Weights of a small mixture-of-experts language model, trained from scratch on English Wikipedia.
Training: a variant of Muon for the experts, 670M tokens, 10329 steps.
Below are experts of layer 6 (counted from 0) of a mixture-of-experts language model. Rows are named router (the router's row for the expert), down (a neuron's output weights, with its number) and show model dimensions 0-159. Each number is 200 + 20 x the weight over its row's rms, rounded and kept within 0 to 999.
Before each expert's rows: a language model's description of what the expert responds to; "comes before" lists some tokens at least twice as common just after its tokens as in all text. This comes from a sample of Wikipedia text that the model never trained on. Tokens count by the router's weight.

# expert 9
It responds to: Past tense and participle verbs and their endings after was, he or to, such as served, used, dispatched, refloated.
comes before: " to", " by", " in", " the", " on", " a"
router,154,218,204,227,177,211,200,193,228,207,227,211,167,165,243,215,219,192,221,200,200,226,224,165,207,166,216,215,179,199,193,215,216,202,224,175,213,207,166,187,206,206,220,216,168,201,192,170,206,224,201,195,215,198,226,189,199,191,198,219,187,196,205,178,157,199,209,175,222,218,191,214,214,193,204,174,219,182,206,183,209,235,193,213,194,201,194,236,173,227,181,195,174,187,176,187,213,253,207,184,207,158,184,207,200,204,188,174,216,176,193,170,203,195,226,215,203,232,210,224,203,214,233,220,169,217,201,172,198,240,209,190,197,197,213,191,208,186,232,228,189,199,172,225,171,212,197,235,235,172,194,176,167,164,193,199,209,193,193,219
down1,188,191,207,193,138,162,200,192,192,204,241,188,211,192,231,216,203,192,166,204,200,217,195,197,229,188,193,205,178,164,190,219,199,171,218,188,193,203,219,223,235,204,209,185,209,159,210,200,208,204,168,197,246,212,187,222,224,187,198,198,195,147,166,207,176,199,175,182,194,170,204,222,174,158,238,206,179,238,201,173,210,257,223,197,186,231,217,236,186,171,218,206,198,212,189,197,187,185,223,208,186,206,230,218,200,210,177,181,206,229,208,206,197,224,207,189,208,194,167,223,202,223,190,198,203,215,189,177,216,181,204,205,186,185,205,217,207,153,209,210,199,178,217,186,183,184,200,222,213,198,179,216,230,192,217,214,221,186,192,225

# expert 18
It responds to: Prepositions introducing a phrase, mainly in, of, for, on, at, from, during, between, usually before the, a or his.
comes before: " the", " a", " his", " this", " their", " its"
router,161,223,230,174,189,180,223,176,182,234,234,192,179,183,204,178,221,178,203,203,192,225,222,204,224,196,176,193,197,186,185,202,212,216,201,170,228,221,200,207,231,210,206,219,179,195,199,188,180,203,193,224,181,211,214,182,231,191,207,199,191,204,204,192,211,209,157,177,232,214,226,182,227,222,195,193,230,189,208,173,207,209,186,197,210,189,229,208,217,175,186,182,200,204,201,184,224,218,189,227,241,216,216,200,182,220,216,180,214,161,232,187,173,221,198,181,198,204,165,200,161,211,227,213,165,147,176,175,203,180,220,215,215,208,215,222,206,221,184,239,178,194,183,227,221,163,186,222,225,173,226,212,183,177,203,175,166,199,209,196
down1,205,222,227,138,184,185,213,164,226,217,177,223,207,180,207,182,168,203,246,199,183,184,159,198,169,213,206,149,213,173,200,185,215,231,178,186,167,201,180,210,165,177,212,224,192,181,216,188,208,245,196,232,177,181,190,188,178,209,169,192,197,188,211,237,219,213,187,191,195,226,166,183,179,207,226,199,225,224,209,193,187,204,197,229,216,219,208,215,196,198,196,231,196,213,211,188,184,197,218,195,227,237,227,183,173,211,199,175,204,191,230,191,221,186,192,183,260,178,211,187,206,211,187,189,190,208,215,189,191,234,190,194,189,186,215,219,216,190,199,192,203,205,177,190,189,191,206,222,221,215,195,200,199,210,210,208,206,175,247,182

# expert 5
It responds to: Everyday nouns after the, a or his, often before of, such as part, head, member, term, son, crew.
comes before: " of", "s", ".", ",", "ing", "s."
router,200,204,190,213,180,208,204,189,195,153,212,226,239,206,187,210,173,223,205,156,189,208,208,225,226,191,193,201,207,202,178,196,221,189,219,223,200,233,217,189,216,224,204,219,198,226,190,201,186,207,185,209,192,228,175,208,202,204,146,169,213,191,208,182,184,186,236,215,238,150,179,188,217,192,209,151,194,182,182,226,224,230,197,186,193,237,215,168,223,221,177,199,228,173,200,212,213,189,214,170,183,173,173,223,239,187,208,177,178,186,232,224,186,179,186,202,231,190,197,226,198,221,200,177,181,191,178,232,207,211,200,186,175,176,207,212,204,178,178,203,208,211,191,218,202,227,191,153,177,196,210,192,190,188,194,224,208,189,230,217
down0,237,203,193,192,183,196,219,171,207,204,177,193,191,235,191,215,196,205,205,215,207,216,205,197,204,194,213,184,180,218,208,192,200,186,222,172,206,179,217,198,189,192,178,168,231,260,191,195,216,187,176,222,217,196,186,217,197,195,162,192,152,202,210,227,204,164,199,225,205,176,226,223,202,195,203,225,198,252,254,209,189,236,192,179,196,203,170,191,198,233,194,192,180,225,182,189,198,180,201,241,174,194,175,211,206,194,190,224,189,177,193,192,219,238,198,195,163,191,229,212,184,215,195,186,198,184,224,248,187,158,193,209,207,187,213,180,192,167,217,192,185,200,219,208,215,173,203,195,174,213,245,158,189,170,191,215,218,207,203,211

# expert 2
It responds to: Word-final suffix pieces, mostly plural and noun endings, like s, es, ers, ations, ings, ities, ology, often before of or and.
comes before: " of", " and", " in", " to", " were", " for"
router,142,197,161,194,223,206,200,222,220,182,195,170,193,208,193,187,213,203,215,196,162,186,176,210,188,178,204,222,209,201,197,202,214,242,236,233,197,203,184,215,173,211,234,204,154,188,186,206,219,218,196,183,203,218,226,241,176,212,198,233,212,186,225,170,195,195,252,203,166,210,218,182,201,219,185,203,216,221,211,217,213,235,190,233,168,178,190,177,221,224,193,193,197,214,164,179,196,218,213,160,188,201,209,236,192,193,185,230,187,199,204,223,197,203,234,211,210,207,218,232,187,207,202,193,186,208,188,203,204,206,186,184,226,203,223,177,204,176,193,219,219,203,168,227,188,217,191,178,176,228,214,190,185,179,186,205,199,233,221,239
down0,222,209,179,196,203,173,212,163,200,186,214,217,191,200,204,195,192,184,160,198,178,221,210,232,218,233,195,226,211,170,181,225,216,166,207,200,216,186,182,192,193,208,192,210,193,224,201,219,229,195,192,211,191,171,168,196,191,159,198,180,214,212,199,187,201,156,219,211,157,219,189,156,189,179,181,181,222,209,218,204,216,215,226,179,223,196,215,182,203,211,175,220,232,216,184,228,187,198,203,194,213,212,191,181,200,167,178,202,180,182,202,217,184,195,191,201,220,233,226,244,191,199,189,223,165,185,213,219,215,191,226,223,204,209,170,195,194,182,194,226,231,178,157,210,215,207,206,237,167,202,229,223,260,194,176,229,186,190,189,191

# expert 23
It responds to: Final head nouns of named institutions and places, such as Kenyon College, Duke University, Film Festival, Street, Museum.
comes before: ",", ".", " in", " of", " and", ")"
router,175,187,155,211,199,206,204,206,228,183,191,205,169,222,195,220,138,205,191,227,191,177,218,217,160,202,212,228,238,156,221,185,175,209,172,219,218,196,182,203,202,203,219,163,188,213,194,195,209,212,171,221,192,175,212,225,192,204,190,221,199,198,206,214,207,201,195,226,213,216,172,185,223,229,188,206,199,216,202,229,222,243,194,202,205,207,167,182,222,223,206,201,201,167,190,187,216,222,196,175,180,172,210,233,223,178,191,190,184,203,192,200,209,207,201,205,220,201,197,222,158,194,228,149,217,166,191,199,210,183,179,213,193,196,187,217,186,190,195,175,219,203,172,231,178,216,230,180,179,193,221,162,191,194,181,202,187,183,232,156
down0,186,182,194,231,219,201,229,193,189,206,207,215,191,211,166,160,203,219,160,183,214,201,217,224,200,205,201,212,220,219,221,221,215,226,240,171,210,192,175,209,206,162,224,156,195,247,181,198,214,205,198,177,203,172,173,199,193,217,178,160,185,186,184,188,196,239,218,213,203,218,172,170,185,202,178,202,221,159,224,176,224,186,210,199,163,217,215,205,244,207,206,182,221,196,178,224,208,217,187,193,176,193,195,195,209,215,193,187,233,191,214,187,172,220,194,206,192,203,174,173,187,206,189,199,209,192,184,159,196,182,216,182,190,192,194,221,209,226,216,258,197,158,211,212,203,231,212,245,186,205,218,187,218,200,209,190,184,186,209,221

# expert 12
It responds to: Commas, often fused to a word ending, between place names, before which, and, who, or after introductory clauses, such as Ohio, Munich, 1980s.
comes before: " and", " which", " but", " who", " a", " he"
router,201,211,220,194,208,186,228,204,223,224,201,232,172,193,190,202,209,171,195,194,195,208,202,217,169,193,173,227,233,191,184,225,221,204,198,186,181,208,153,202,202,173,190,230,199,233,184,199,195,227,192,227,175,215,193,212,202,182,210,220,213,202,212,209,232,209,225,197,213,232,171,170,223,184,168,203,208,218,220,211,223,213,218,224,244,208,235,201,161,189,167,206,209,225,182,174,215,231,199,228,228,243,225,217,197,203,189,177,190,162,199,191,198,192,229,180,231,226,205,192,208,216,216,218,177,197,203,215,203,203,235,210,229,190,238,218,181,221,173,244,197,207,181,194,166,170,227,186,213,187,227,225,188,191,204,202,189,202,213,173
down1,199,138,216,232,211,207,207,231,206,215,191,207,190,240,202,206,187,153,207,188,171,198,203,195,204,183,198,218,200,211,186,181,171,206,200,212,194,216,212,225,167,238,215,181,219,205,187,221,190,219,226,202,194,210,214,194,196,188,200,215,183,198,209,180,218,217,220,178,184,178,214,174,188,176,208,196,156,197,195,220,185,182,216,193,186,196,194,184,185,241,189,227,226,190,227,197,232,175,191,182,235,160,202,225,173,212,187,185,224,216,203,184,193,201,215,165,205,180,227,183,211,207,203,187,243,179,174,215,209,196,198,185,220,209,172,182,175,210,213,206,238,161,240,192,215,194,199,143,193,167,209,217,203,193,227,197,236,191,233,200

# expert 3
It responds to: Middle or stem pieces of verbs and adjectives before endings like -ing, -ed, -ly, as in disl-ik-ed, har-row-ing, inter-cept-ing, book-ed.
comes before: "ing", "ed", "ed.", "s", "er", "es"
router,185,214,200,214,186,197,225,183,201,164,214,198,214,198,218,184,187,192,175,188,218,210,194,211,215,186,228,203,191,234,210,203,187,187,200,183,212,228,188,209,204,194,176,198,209,180,172,180,192,183,182,177,199,204,202,188,169,208,170,221,162,183,238,181,196,177,235,162,193,173,223,235,180,207,246,180,216,200,177,208,216,208,147,199,149,234,197,214,176,220,175,192,207,194,192,178,179,199,221,168,179,182,191,203,224,220,214,204,177,218,177,194,196,182,175,223,227,168,234,231,193,216,225,195,198,224,179,192,161,233,198,186,180,203,208,180,249,180,201,202,184,198,171,212,206,208,188,196,235,184,192,183,202,172,203,194,205,202,168,235
down1,198,183,185,225,232,161,206,198,228,203,219,192,196,177,222,211,222,184,187,155,178,221,222,199,216,184,227,216,194,172,217,182,172,198,195,177,205,215,194,197,200,213,209,196,221,214,193,208,183,188,216,195,192,205,234,208,216,156,206,187,229,235,187,216,207,208,196,219,179,214,188,182,216,207,184,167,164,221,202,195,202,217,189,200,201,209,250,215,185,187,202,180,210,217,213,181,161,156,205,198,211,226,168,166,167,202,186,210,171,240,195,196,184,183,200,196,172,192,217,162,226,219,223,182,202,189,194,192,208,208,202,242,169,242,214,190,210,171,196,247,173,200,210,160,208,214,238,182,208,189,206,207,191,202,238,228,185,195,196,210

# expert 14
It responds to: Words linking clauses or phrases, mostly and and infinitive to, plus or, but, than, until, including, while.
comes before: " the", " a", " be", " his", " its", " other"
router,181,219,194,172,173,215,229,174,185,217,216,218,177,158,222,210,218,195,219,217,220,225,229,213,211,199,234,164,172,196,160,219,201,196,199,186,213,158,214,184,188,234,225,216,201,210,213,211,209,200,192,190,236,199,210,201,194,174,202,182,198,186,202,211,229,212,174,219,228,208,196,178,240,221,187,203,190,204,217,175,185,222,227,201,225,217,213,236,167,173,175,209,193,195,173,222,208,191,212,228,208,225,183,207,193,170,179,184,198,180,215,196,216,177,214,230,192,223,199,167,200,194,233,244,197,175,238,213,217,159,204,184,196,219,218,208,222,226,212,219,176,214,203,230,202,198,209,249,233,229,200,215,198,203,188,187,189,221,210,193
down0,207,205,223,202,205,182,170,192,217,180,205,236,187,179,208,181,208,215,195,205,174,185,210,225,203,218,235,211,157,182,169,195,176,207,230,166,231,211,210,224,244,177,190,206,194,178,202,214,198,233,182,228,216,202,222,195,174,199,176,227,218,193,207,233,209,210,215,206,228,218,189,221,223,236,172,207,194,178,195,190,205,171,217,201,194,229,209,196,223,203,231,235,194,161,197,202,168,242,168,205,152,210,227,179,186,207,193,201,183,230,156,162,207,178,174,196,189,180,198,208,182,171,202,184,191,211,201,206,187,234,189,220,185,191,193,200,198,176,203,202,192,210,185,192,218,216,192,198,199,189,213,217,207,143,189,201,214,170,234,192

# expert 32
It responds to: Prepositions after nouns or verbs, before a determiner or name, such as of, by, in, with, during, as in a treatise by.
comes before: " the", " a", " his", " her", " their", " an"
router,183,203,229,194,191,227,230,190,200,246,233,202,153,161,199,206,205,222,209,216,209,195,243,228,189,189,188,196,218,144,204,214,201,216,218,177,212,200,202,199,199,199,203,200,175,242,220,215,183,205,214,251,186,194,195,175,185,177,215,178,189,206,196,196,228,229,188,204,211,236,211,198,237,184,200,201,177,216,219,206,213,209,195,229,229,198,202,193,247,208,171,189,207,213,200,220,199,195,189,244,226,233,212,224,182,190,198,220,218,185,196,199,212,192,160,186,221,197,187,208,178,204,213,218,210,172,193,204,202,202,221,182,215,205,227,209,186,232,152,215,189,203,191,246,196,181,177,252,202,208,213,192,176,202,197,226,204,218,217,190
down1,201,218,201,193,152,205,199,174,203,213,186,169,197,208,212,202,162,198,189,182,211,203,172,238,238,210,225,214,187,181,169,148,247,220,238,180,218,206,200,185,186,225,186,219,211,217,184,214,188,196,190,198,211,186,198,223,210,186,197,175,186,183,199,172,168,190,216,229,196,190,202,205,175,201,207,207,216,167,199,211,188,199,213,205,227,225,206,222,150,186,232,239,189,206,211,181,199,208,203,206,212,231,155,225,162,207,204,206,221,187,232,206,175,197,194,198,174,228,158,223,176,226,201,191,183,201,225,188,190,211,220,223,187,183,202,211,218,194,216,217,191,202,193,161,234,187,190,214,202,188,179,231,193,168,193,236,230,185,190,195